{"n_layer": 12, "d_model": 448, "n_experts": 48, "experts_per_token": 4, "d_expert": 80, "d_shared_expert": 0, "activation": "swiglu", "moe_layers": [1, 2, 3, 4, 5, 6, 7, 8, 9, 10, 11], "router_score": "softmax", "normalize_top_k": true, "routed_scale": 2.5, "balance_loss": 0.0019, "balance_bias": true, "init_std_router": 0.0297, "lr_router": 0.000811, "n_head": 7, "n_kv_head": 1, "head_dim": 64, "vocab_size": 31745, "norm": "rmsnorm", "norm_place": "pre", "norm_eps": 1e-06, "positions": "rope", "rope_base": 64700.0, "rope_fraction": 0.25, "qk_norm": false, "attn_scale": 0.125, "tie_embeddings": true, "parallel_block": false, "init": "uniform", "init_std_qkv": 0.0291, "init_std_o": 0.0, "init_std_up": 0.0291, "init_std_down": 0.0, "optimizer": "soap_variant", "lr": 0.00269, "beta1": 0.95, "beta2": 0.98, "weight_decay": 0.022, "lr_head": 0.00466, "grad_clip": 1.0, "warmup_steps": 200, "schedule": "wsd", "decay_fraction": 0.593, "decay_shape": "linear", "final_lr_fraction": 0.0, "batch_tokens": [32768, 65536, 98304], "seq_len": 512, "doc_mask": false, "z_loss": 0.0001, "train_tokens": 454300000, "steps": 7740, "dataset": "wikipedia_en"}
Below are experts of layer 7 (counted from 0) of a mixture-of-experts language model. Rows are named down (a neuron's output weights, with its number) and show model dimensions 192-255. Each number is 128 + 32 x the weight over its row's rms, rounded and kept within 0 to 255. Numbers have three digits each.
Before each expert's rows: a language model's description of what the expert responds to. This comes from a sample of Wikipedia text that the model never trained on.

# expert 47
What it handles: Prepositions and event verbs in biographical or historical narration, such as held on, elected on, during, after, resigned, released.
down0:168135137082118124105118156130164156117123133156139162108119119067132130150120129120062152124172143158165090073096139120082103105125116137142156124119142172104151110150171085129133148110121094
down1:139176181078114138088146132174079176129087097149108182069111125091146118153126148181213095121138097112087125138161117131118106080152102091130099171073153114126157130149152146163153132179089191
down2:196116170093144132213119094097129120141114137108100106139125124103119115152139114109146132124100134121105170081176126123123138147145105107103136109110152051131135101082140079074119116146143102
down3:164134149161139147181113141114071115115141172093114177115168158148137189130125132066107104177103135135197161155159113101117114142132142144112138099160061119113083152079124181129103075141114089

# expert 28
What it handles: Lone capitals and brackets in tables and lists, such as (A) for away games, L results, middle initials, and opening parentheses.
down0:115143136095157091134151112161149092118086078125158188067144128139124141143117113119120155070175107130102121116139178169130176101106108153144193100131090118206112144103109108132164148116095158
down1:131155166174086109175175083144144140172077110144138139117069117134115104123141146160192144163142123116190147089091154177147145126095114140140134086147088189113119098101106102075098156131146125
down2:158134236145175136129157130077111074131157105124144116101130106109151098142123108121198127184175145070120100217101074153115127105162144157097091145019118118106188123175190095075074113100099183
down3:124141111173134106124179118195118076087193138127139123139164187128161149115147089120141124128130169081113155126163150151123124129169110136177085120083108106108122192039080137073028114106084154

# expert 43
What it handles: Common nouns heading a noun phrase after the/a/his, often before "of", such as time, life, death, game, relations, money.
down0:139169205099123112110117170116095113128118124138128091080173176110065103101124153114125116054184147148131137112123115061196123177107126153126116124085149116122126140177093108117151092142110122
down1:121124098151115148110122080170066146102089133109152099132084203110125125055099147171134135174168154190110127153147095169168033106168087118116086148155152149161194134128125145127143156169173061
down2:092091126107096101122142102062108164120144128164068091127113142120172091127103147187087100127173160139074088127126176115083117137136155149101172159076133156147166135151131155105150083100144090
down3:110089159142122118181154142103177114162146134094121113140096081052046177135107132092160128155174151151167158058124111137127142118150091172161158074120103099129164144192114135033141098149131110

# expert 34
What it handles: Inner pieces of long or foreign words such as Regierungs-be-zirk and tight-ly, plus subject pronouns he, she, they, then.
down0:143123165098144137159150111082090086130156115111120160150138122095136095181127160104177171108138162148150126068137098212124067133178173079156122074108070154147126148115118105137154133118081190
down1:167138162158132174153149081139132143097114144114117120163120156119128091110125084103145128095187169139131076088118159101080108133086142096169101111169154175110171145125184162132126180134193188
down2:086142077116119098137126144070215085143135093057079135150144085138099132160161179130135102153113146143182165100146097141108102124107074144093148127126126105139126144137140083127104056088146137
down3:118088063130103101133160137132088104124102127134140179100106161167173111198151096133078108133081169137125149148142090047109128127150115148115124096164118143189103136080114118172174138130104133

# expert 39
What it handles: Commas, "and", "but", "or", "including" and closing quotes or brackets that join clauses and list items in prose, like "acts, including".
down0:150176127166099084152176127105107185104115157141135131154180163144139181120146154151120145086085111101108072111112150133171140105123127184103123162097087124145090113188098127075165073166110091
down1:144125206137173157133109123134121135146141136131138174146110061119135114116091167096101105159143111103157145091126113143181076147140161143177143086138127072093091156141128141153103106115188114
down2:155145109105114146146166116138134122074173124194156132109116100091093146140138067097108119160100146101114096061135092150164172105117094155129130111055177070171104108117119099167099157123143133
down3:120131113210102042166169100104162143130153104129159122106099133141138069068160114123105096163118111169082165087108118089154086112097126098168162141111104082150128131104139129141134106200159141

# expert 23
What it handles: The word "the"/"The", ordinals like first, second, third, and pipes or divider rows opening markdown table headers in sports and results articles.
down0:119099080128079168132108135214069107131145149116132170081153117099131148092057118040079133055186091116097122107128130135085176111168101098148101122161159099125158100134077115132129129128191112
down1:214134160084132130114149121109131112168119189146104173139083148141120125134072167114141119168084088114134075173072152109143111151155156131154127161148023080093126057119115148187122143153131103
down2:131134115148093082128119093090095130120175029118123131093105103119155127114118149095082150187099146123098117155169121114130116094120180108104107062133150131171189090098181154154099116162138132
down3:146129122092144135126185120161105096149191177100108139081121137168085109162119124175105140131102128088116119125137115032174164066114050138180173105170086099074106168135104048090142150084133095

# expert 42
What it handles: Common prepositions, conjunctions and modals in running text such as to, of, and, in, for, or, can, but.
down0:119132094121163106120093131112124111132105074170090171158166103107134112166107145120143091055223147109152147081102163099140141110137125116107098125135167163171112158131120124119163137154166172
down1:190156105127126155161092130129094090133096121136129139106155073111119107158053037125111164113220147115141129115122144165159136197161139140137101143154141127108086141166131147101089159105085187
down2:112111046128165221099097165132121110171121182181144137131141089122145150112102083123147076113173153172092156142191148134162147201103111095171129112111181141138097159159151104154101081156095104
down3:131064150059118149172152180137142140113108163131114118166133105164086120118107115116105086115066134125116154129111168144173111081186157098111105114085132141087151200110114193177167153155133085

# expert 11
What it handles: Commas, line breaks and pipes in infobox and list entries, especially the comma before a country in birthplaces, plus is/born after article titles.
down0:123102106140095110141163095123085146185132088078163118163120068088094117075180172127135150124162114161186074112122165114139086137143146120101096092108096140115083163172104101091055097097157093
down1:141144111100112087162110136148193128159105116124104142088162113103104138168087177122114120111104127120121093096077163162078140216094188091174143147099092111166133155132134101087124097084096141
down2:127104151103135041159196125193139129085100131176104120163117143146138111161068107082089195159094134123230127142142107164193098177176117112135118065136126087151097141121170132087197144189121096
down3:112120120151084118164134097165133123073107111112171109110127131118119099103124137128158096153085129107132095136067162177144159096145180178147119158159081111115081126137145110071097115198056087

# expert 24
What it handles: Digits of years and date ranges, especially the first digit after a space or dash, such as 1 in 1946, 0 in 2003–04.
down0:098145130114107124082134125143126114122082085111143091120120094184129110154128161139152059090103131161135120103123136125153108054181126145110127135171164121200126114111103116097142125165090187
down1:127061098090154204061132108112110175067067179140090024150100162106148086144183131142173101073135152153134135139123050088135125091130136104138178163101171131133128145102132177099139111125107147
down2:163161141103119125096116166111117134097193199126138106136138117155170069097115106093123116168092138169135071125085141136116123084099170128098159116123174205123157095130093142117077051154121115
down3:100092145094187126124173132135116114089150133088081109117160095144154095081113173173036117115172159131097125119109106153153163112104148154100131097112109148079086113129113106132085121052098182

# expert 41
What it handles: Periods, commas, paragraph breaks and heading ends, plus the following sentence openers, e.g. "years.", However, when, because.
down0:110133104113119110158132148118135145098117124134152144127141140136143121115121142093137108154151159150137130136132172125128119140128106127102094142137139149146128084127115118124124084140123134
down1:104127125125162131179105149132119179068126203132121174174087140106132187101116178120100099060139105088103178104123161117125112083143109157116101098123175113154154167094088143148124200101127157
down2:152071087135119151120173148153081089052194110110113112145154134153172129095137172166108138138133166155143158148117105134146128087091117113128106107102059125146111162145123169161126077107110150
down3:130102142093167074106174133178100111110080079140141132113127154134161131177081119134064119146149141095166196155149093156142121099138144157149129155073163159134110141081094139152125132116115093

# expert 32
What it handles: Nouns, verbs and stems following was/is/were/be in prose, such as water, fire, known, used, season in seasonally, carpeted.
down0:097156108145136150097132143125111071175088141166172100104152129098133125100080123132189107117157138109112170131201112095149120151117173191107100134182083166068082129101123115116074101115076148
down1:106124112132183145101129116085144146127096195136116092115054159125135081129179103116111165075106125108084131158129123134129103086108095138099164093220098107142137142142119153191175167108165144
down2:119124088147160130072187105094163104155174128109140146105128162146187144099166099074118109104123124152130092067150082094142101128168128142119147201186116082136093106116162156129085080120180145
down3:091100059193129113135133109117129120081134192111192110098138094090117082160128104099132112159145094125143133122128152118083125079156132141112186151151184139161146103127140129119108108129172096

# expert 18
What it handles: Pipe separators, spaces and numbers inside wiki tables of sports standings, election results and coordinates, such as GF | GA, ±%.
down0:062142118134070136085110086100087100115118128184123125178120120160090106154134123146111121086155148113131209064111137163138128123094163077101157116187133122145126115135121128155131141120145151
down1:144141150102129174057094124135143171112172065127146111167120099157137129154103143139134146187152150162097144157133108173109135142100132141137081104105093197144142120097122109099119126116132072
down2:112158120095061136170108214088069106146155138116151088122175125164105109114117159111132166087142150102149087128143155130118100121163113141161060117113119099140166074075131086127134095149123128
down3:095090107080143106152147106156140107116119057130134127067091162152133146127130123156126124111134084081153115166101118119090080150037192136140155120124138157136125063173096126181113158139108209

# expert 19
What it handles: First pieces of words split into several tokens, often capitalized name or term starts, such as Brah(ms), Cur(riculum), Los, Sir, ch(anted).
down0:115199149182068075131127104078174101116093106189108157149128174089170080113056130131120099139131129080108118108100126144135154110118184086096159146116140087095135178145141115087100193120153134
down1:101123104108132179133093192089081113135175101125144112168172117177161144050088099146184093110126069074165110100125113124124203085157153154172137099116162113181141086187161092129153100101102141
down2:066122076172127129130073117124151124078060150144134093126096098086087154146096119148130138120111133131148209070131082186152204098115100112158130142133129196141104116086131168122075177118105121
down3:114180127088111167117157091057102151164148129092134135162146122081142110171122082101108157167152114129142050115106097166127165121112141199103110074099165115166146091081150082183101145137135148

# expert 33
What it handles: Pipe characters and other delimiters (semicolons, dashes, colons) separating fields in wiki tables, lists and credits, e.g. "| Nominated", "Venue;".
down0:178107138073120129104107146076120104147149137137105126159115139147156118165154096158132122133154187099076131156138122094117100108126194207120160138142110115112152141179114175159108091099205127
down1:092146137115143150121090098099106120204045112104103110143154131139170178099132068107102083132171080158137115153138170172104112077109127132070148124112106091138155112141153132106159126130100046
down2:171117145138138178170153160117124120136169143147120107117196117121101148111114153189095137209143122114031065100105141106102116158108129137123108119141213117101130179135132101187130151102129102
down3:124105109103185182111135146098118121098077153148172100160115099098136131095118155171128128204169133140170149050143138125170108146077119102085143147099148142092143130144077135087076110074151126

# expert 20
What it handles: Articles and possessive pronouns after prepositions in narrative prose, such as the, a, his, her, their, and 's.
down0:136169168142109142151128157182048152147093128154136115144170119150112123122080171144193133131126118120091102140170063155134138157086085121117106172093114187185118143122162158172153095096118126
down1:100158109151051106097116141120103126102172138074147170120143173085132140128081135120148132106153119086167094145117074148122063180166115118135063085101096172109125067112175140125184048188147149
down2:152178101079126208208128096113178109120114171093067124141075176114096145132144108191110157094147146130139111122148125148104168146151098158135084147145117126109088180159176137103105193139111113
down3:120153145152099116182143129145191143159094099127128149122122146103143105139119107156116103178201064101115148195089158108136108120129104146162059122178130114135168151160112130117165177155113143

# expert 7
What it handles: Digits inside large numbers and unit words in statistics, areas, populations and measurements, such as 3,218, km, kg, million, %.
down0:130102161117115202146083149139167157157173129180097126168154145140127097112138109131136117117141105178077122111103116171091081087099127095091184181114105190142133135097133125152086141138177115
down1:104149119154144080102068093171091116119103181118136168137152169087080135131138184187101121120195084170115098107117074080117139133191092067174086143172129135079151166143154133097179149146148177
down2:150137112128089138069115115105189113129125143149118193159074141126154180152135135234082122106106221134158091104102096100133154149139156116143150081152161128128149112100132117155150087170082138
down3:103144128148170068140120167094113107088075145175161148126123120113150136153136115142076153111179089092153120104219090094102078116117102109131150157116111099105123118138199176141153144077141133